Below are experts of layer 7 (counted from 0) of a mixture-of-experts language model. Rows are named router (the router's row for the expert), gate (a neuron's input weights, with its number), up (a neuron's input weights, with its number), down (a neuron's output weights, with its number) and show model dimensions 128-191. Each number is 128 + 24 x the weight over its row's rms, rounded and kept within 0 to 255.
After each expert's rows: "mostly gets" lists some tokens that are sent to it at least half of the time; "comes before" lists some tokens at least twice as common just after its tokens as in all text. This comes from a sample of Wikipedia text that the model never trained on. Tokens count by the router's weight.

# expert 4
router [135 127  90 113 167 164 176 144 150  92  94 119  95  90 149 143 121 163 154 113 100 153 140 106 158 148 170 138 162 135 146 154 146 151 167  92 115 144 155 156 153 108 151 123  81  87 140 160 132 107 116 103  70 117 123 136 176 107 149 146 132  95 149  98]
gate0 [ 83 125 147  94 161 148  81 110 101 165 129 125 133 151 136 138 113 105 154 109 125 132 134 104 123 106 154 125 122 146 113  97 161 104 103 160 141  81 160 126 125 125 128 145 102 163 167 144 169 118 158 111 152 129 145 172 162 125 114 116 117 142 124 124]
up0 [ 95 178 164 116 104  97  83 126 157 118 103 130 124  99 158 128 103 129 139 144 173 107 130 116 129 114  71 121  83 102  93 147 148 135 101 161 131  82 102 125 121 140 154 142 128 144 107 148 138 117 144 116 129 136 107 181 118 124 104 171 143 102 150 112]
down0 [ 88 112 146 126  96 131 118 133 139 124 134 120  92  94 121 114 136 104 106 108  88 109 154 144 133 126 147  74 103 149 124 139  92 128 102 117 120 109 125 112 107 158 132 155 168 157 104 130 181 129  70 125 123 161 156 184 100 124 122 113 160 100 131 142]
mostly gets: " water", " man", " front", " fire", " city", " town"
comes before: ",", " of", " and", ".", " to", " in"

# expert 10
router [105 145 108 127 155 158 121 123 101  98 134 110  81 122 180 161 101 140  89 126 129 133 131 132 150 144 150 141 172  98  74 121 145 110 145 124 139 106 144 112 158 115 146 138 118 121 148 133 132 128 127 120 102 125 112 119 161 107 143 129 103 105 148 113]
gate0 [135  86 136 122 115  98 151 142  89  74 159 132 121 123 148 169 129 153 138  90 112  88 146 115 100 140 128 138 175 115 160 132 138 171 147 117 105 135 151 120 151 134 138  95 160 107  94 129  88 166 133 130 105 132 135 131 125 164 103 130 107 107  92 138]
up0 [120 186 133 163 133 143 132 151  80 134 109 173 134 119 163 159 143 171 113 137 129 139 124 137 126 148 125 131 124 113 123 137 150 140 119  89 133 126 173 103 159 146 122  82 111 139 171  96 131 123 113 177 143 122 149 154 135 125 141 135 154  89 136 111]
down0 [124  94 105 117 164 115 152 158 110 142  97 120 149 104  76  76 158 118 144 114 137 109 120 157 120 165 100 146 114 144 113  90  78 134 161 143 109 173 106 165 122 100 130  87 109 127 148  88 105 102  95 156 108  77 111 136 151 143 145 129 135 113 134 137]
mostly gets: " ·", "):", " :", ".:", " =", ":"
comes before: " ", " —", " \"", " L", " W", " A"

# expert 18
router [123 130 122  99 141 164 118 136 134 100 112  75 135  65 124 153 132 124 113 126 109 124 119 144 162 142 144 129 120  76 115  72 146  95 158  77  91 103 154 172 187  88 136 135 150 125 147 147 142  90 114  90 133 118  92 176 140  99 130 183 139 107 139 111]
gate0 [119  82  97 153  87 149 136 131 105 130 152  84 122 127 144 121 121 151 118 164 194 141 119 145  95 134 140 128 124 142 173 140 137 118 171 103 153 119 101 130 102 120 130 105 135 159 122 152  96 160 139 117 142 143  95 122 157  97 117 119 137 155 114 131]
up0 [108  78  53 143 119 131  85 102 122 127 131 117 110 110 120  64 170 156  60 139 153 109 137  90  99 133  89  74 101  91 140 135 155 130 163 137 123 121 112 122 143 116 149 123 129 165 129 122 124 122 148 122 126 102 115 120 186 134 128 122 129 127 139 159]
down0 [ 73  76 124 124 119 130 105 124 141 157 153 111 108 168 118  94 120 150 113 114 132 112 123 102 158  86 133 162 135  79 126 130 142 137 120 157 107  86 125 140 116  67  93 145 131 162 131 120 139 138 138 133 115 120 155 135 137 133 166  98 134  87 175 134]
mostly gets: " published", " wrote", " designed", " directed", " gave", " announced"
comes before: " the", " a", " in", " that", " by", " on"

# expert 1
router [119 145 108  81 157 128 117 161 117 105 122 148 131 145 143 199 105 139 105 119 118 121 151 133 191 113 162 141 141 134 137  95 146 112 176 122 150 101 144 130 130 129 167 111  86 139 127 176 150 122 115 112 119  86 117 149  97 114 123 126 117 138 108 129]
gate0 [123 173  91  97  85  94 141 183 102 168 107 150 113 186 128 130 171  98 154 161 103 109 120 138 130 165 140 184 174 150 131 144 119 167 133 116 113 131  98 134 134 112 118  91 135 138  95 135 103 147 137 141 108 123 125 118 142 122 113  72 127 117 118 121]
up0 [132 164 156 117 154 109 111 128 126 143 124 119 101 200 144 105 169 143 143 174 111 106 128 112 114 164 112 159 137 103 122 118 145 100 154 122 136 115  90  72 112 139 133 104 118 117 122 157 121  90 147 143 145 126 140 130 146  98 101 131 154 168 140 176]
down0 [130 119 122 123 178 119  97 177 139 150 162 159  90 120 156 107  91  96 142 107 113 116 107 158 160 118 110  98 112 141 131 118 147 146  92 133 129 126 122 135 134  90 130 140 121 119 115  91 141 132  98 143 112 149 119 130 115 125 124 165  88 173 108 133]
mostly gets: " Apps", "Career", "/km", " =\n\n", "DST", "Gls"
comes before: ":", "=", "==", "-", "The", "In"

# expert 2
router [125 148 155  93 140 125 116 158 124 103 127  99  92 151 158 144  93 174 154 114 119  95 124  89 128 133 167 173 147 113 126 125 156 110 175 127 153 115 151 129 134 116 169 124 123 134 133 176 137 104 135  99 103  86 120 129 138 103 155 123  97 129 145 123]
gate0 [104  87 151 154 140 129  99 131 109 131 116 122 113 154 143  88 141 130 135 103 156 124 101 155 105 135 122  96 141 128 129 122 108 153 103 137  88 106 106 138 146 101 189 166  85 150 119 153 128 125 152 101  96 134 111 141 118 112 130 136  89 121 133 142]
up0 [113 113 109 127 122 122 104 129 123 140 107 143 128 145 127 100 117  90 152 103 120  59 127 142  96 157 121 147  96 117 113 123 101 151 106 130 159 123 140 116 160 143 127  73 107 116 122 135 109  96 150  98 138 102 143 172 166 158 140 150  96 107 138 131]
down0 [125 175 145 128 109 145 142 104 145 140 100 131 138 117 150 146 131 112 123 114  97 140 157 117 117 117  85 125  93 163 155 113 122 125 132 119 148 115 131 113 138 140 116 155 154 109 151 184 130 135 117 119 112 131 116 115 100  85 163 177 172 119 127 115]
mostly gets: " |\n", "|---|---|---|---|---|---|\n", "|---|---|---|---|---|\n", " %", "|---|---|---|\n", "|---|---|---|---|\n"
comes before: "|", "-", " ", " |\n", "|---|---|---|---|---|\n", "==="

# expert 13
router [143 152  98  85 146 129 121 139 151 123  94 140 101 134 146 157 100 137 102 109  83 158 139 123 130 130 127 130 143  93 139 139 146 127 162 113 116 119 139 158 132  82 118 136 126 144 112 147 108  92  93  89 112  95  93 125 198 105 149 148 133 119 132 112]
gate0 [127 144 151  82 126 155 142 146 109 128 126  80 124 124 108 165 106 112 126 106  97 145  83 106 146 120 126 157  94  93 145  98 121 132 127 167 179 175 141 145 114 159 115 163 125 102 117 169  92 117 104 109  80 151 137 142 164 120  86 146 139 107 141 153]
up0 [ 74  94  94 142 148  80 106 144 124 103 134 124 117 152 139 139  66 112 115 147 161  99 139  94 152 153 148  98 150  99 142 136 120 117  96 135 119 203 112 104 146  93 148 119 135 125 122 160 174 141 132  90 147 126 182 115 146 145 148 120 122 160 123 128]
down0 [160  84 172 112 121 129 140 117 111 144 164  79 105 101 114 170 108 105 144 111 122 138 111 154 112 156 127 147 154 125 139 123  99 115 114 124 112 167 141 154 135 128 131  88 121 145 121 158 141  92 175 118 150 134 165  99  59 108 113 114 107 117 110 142]
mostly gets: " Championship", " League", " Cup", " Championships", " Festival", " Football"
comes before: " |", "\n", " (", " Championship", " Cup", " League"

# expert 7
router [135 140 131 133 142 150 121 123 111  95 123 144 134 108 138 165 115 132 105 120 119 157 103 107 143 126 159 162 128 111 121 105 166 114 143 117 149 100 121 147 146  93 122 120 118 150 169 138 161 170 102  82 137 118 105 121 149  86 149 181 128 111 142 106]
gate0 [126  83 123 140 161 103 140 158 115 127  84 164 110 119 139 151 132 135 138 109 130 101 130 154 141 116  86  92 110 159 161 108 147 122 107 107 146 121 159 126 173 128 132 141 111 163  73 152 154 126  85 117 156 145 134 152 150 145 172 152 138 130 134 126]
up0 [ 98 124  93 157 109  91 146 169  83  83 113 150 149 103 108 134 159 132 117 116 162 152 126 107 128 127 133  86  95 110 144  86  93 110 143 112 149 149 147 147 135 128 129 121 119 151  87 118 134 135 166 104 142 138 107 145 128 117 143 137 112 100 155 103]
down0 [119 142 152 106 128  77 126  98 102 128 154  89 130  98  84  75  84 137 115 137 164 124  87  94  82 143 118 113  98 142 116  85  86 113 127 108 120 110 122 105  74 139 160 124 129 147 111 137 161 115 147 114 172 116 141  93 151 145 104 150  85 109 128 144]
mostly gets: " July", "″W", " February", " century", " June", "–present"
comes before: ",", "–", " ", " |", ")", ")\n"

# expert 16
router [130 106 106 148 150 149 151 161 110 115 108 115 116  89 134 141 132 149 140 113 120  97 184  78 108 152 121 142 140 116  90 126 132 141 172 102 107 123 145 155 133 107 168 136 115 121 166 152 176 121 116 114  94 115 110 177 139 112 127 158 116  63 194 143]
gate0 [118 114 111 137 126 109 123 129 142 163 158 106 127  93  90 127 150 134 153 156 127 114  93 142 151 126 149 150 119 157 102 111 116 138 170 184 158 133 155 105 116  97 161 105  96 135  82 118 146  94 121 112 108 141 145  96 108 122 119 162 150 140  97 120]
up0 [185 125 113 164 124 106 136 170 127 136 117 107  99 156  86  98  97 114 145 170  90 103 100  97 118 120 115 123 122 147 102 107 121 148 155 123 116 132 121  99 122 109 118 119 126 147 148 118 105 121 155 131 168 108 125 114 164 110 118 154 115 114 143 142]
down0 [121  68 130 106 123 117 126 143  89 139 145 114  85 129 139 122 167 107  94 172 128 128 105 118 120  92 150 107 146  82 116 115 120 107 106 131 140 164 163 136 104 134 130 141 114 119 103 116 152 130 179 108 109 133 163  71  95  98 157 128 179 129 156 155]
mostly gets: "ization", " evidence", " systems", " conditions", " services", " addition"
comes before: " of", ",", " to", ".", " and", " in"

# expert 8
router [118 145 127  78 166 175 156 126  87  89  93 137  99  98 141 129 136 192 124  59 114 132 138 106 133 117 133 121 123 116 111 132 164 122 150 106 121  82 138 142 151 116 142  94 103 102 163 144 146 165 109 100 100 112 127 137 130  99 147 140 113 126 159 138]
gate0 [161 108  99 139 130 122 152 120 146 113 138 105 120 150 160  74 178 126  92 118 113 174 143 113 127 132 119 138 149 151 142 147 147 117 145 127 122 137  76 162  88 136 155 162 149 131 166 160 133 118 135  53 119 118 144 134 164 110 111 108 125 120 139 179]
up0 [ 71  90 130 135 133 136 145 134 154 137 181 130 112 105 126 129 137 129 111 152 136 123 157 130 157 121 160 108 150  98 104 105 134 114 135 118 101 105 164 139  75 135 142 150 145 109 131 186 142 141 183 124  86 125 119 155 114 142 121 137 130 115 115 129]
down0 [129 119 139 173 104 138 144 140 126 121 137 142 155 126 186  73 158 150 108 105 135 141 162 138 121 101 120 106 142 128 173 129 137  81 129 110  83  99 124 157 114 132  76 133 111 119 108 167 116 137 140 137 125 119 102 140 108 102 114  72 136 153 132 146]
mostly gets: " during", " through", " During", " after", " between", " in"
comes before: " the", " a", " his", " its", " this", " their"

# expert 14
router [152 142 128 135 134 118 147 164 131 133 118 110  98  80 145 170  95 159 101 127 101 140 135 115 128 178 175 186 135 106 134 109 151 159 155 123 140  95 117 121 109 121 142 106  87 133 150 164 120 135 118 105 127  94 129 136 147 111 161 124 129 109 154  85]
gate0 [186 150 133 165 105 144 146 128 106 133 108 147 111 111 144 141 150 149 126 161 137 148 141 156  83 123 139 126 132  85  82 173 181 131 137 125 138  91 108  93 139 169  85 107 163 113 170  91 166 146  91 111 115 125  90 150 141 128 168 139 147 118 133  85]
up0 [121 138 144 116 137 154 137 104 156 123 165 105 111 140 135 116 174 133  64 114 144 118 143  94 119  68 165 147 108 128 117 103 156 110 105 131 102 156 156 167 112 112 138 112  86 111 145 118 108 158  99 120 142 138 150 119 119 135 124 148 120 144 105 151]
down0 [112 115 158 183 142  96 125 141 172 155 162 153 104 153 154 151 124 152 156 120 118 162 142 126 117 117 199 116 163 185 138 146 142 135 146 157 145 129 130 148 108 117 132  87 121 148 162 159 152 136 129 124 143  81 141 143 141  99 109 146 105 118 141 143]
mostly gets: "36", "46", "43", "32", "53", "48"
comes before: " |", ".", "–", " |\n", ";", "%"

# expert 15
router [ 96 173 117 155 135 142 160 172 108 122 113 136 110 103 143 157 148 142 108  74 123 120 162 127 134 158 119 135 137 122 138 148 138 125 145 133 104 139 165 136 104 126 142 101 127 112 137 151 135 113 128  78  89  99  80 137 144 117 159 190 122 126 117 136]
gate0 [148 115 105 120 126 118 110 135 135 155 114 115 124 104 140 103 140 145 119 116 104  69 136 140 103 136 179 102 140 107 140 172  82  74 115 156 129 100 171 139 150 107 158 113  91 132 137 155 137 159 126 108 104 114 179  78 141 121 158 114 157 159 130 121]
up0 [110 134 108 120 137 124 183 110 149 115 169 113 137 110 144 127 120  96  72 155 113 112 133 132 164 139 110 126 169 116 155 103 158  77 107 126 128 159 103 136 178  91 141  93 148 134 151 101 129 169 128 108 125 124 144 101 120 143 110  96  98 112 107  80]
down0 [128 123 122  97 111 184 136 150 152 108  91 177  86 124 145  96 116 126  95 131 170 141 173 123 119 153 128 139 117 154 169 151 143 103 120 145 129 157  90 120 156 139 131  53 122 135 122 118 131 160  97 150 115 103 123 153  84 143 155 122 126 128 114 134]
mostly gets: " died", " became", " remained", " becoming", " were", " •"
comes before: " a", " of", " in", " to", " as", " an"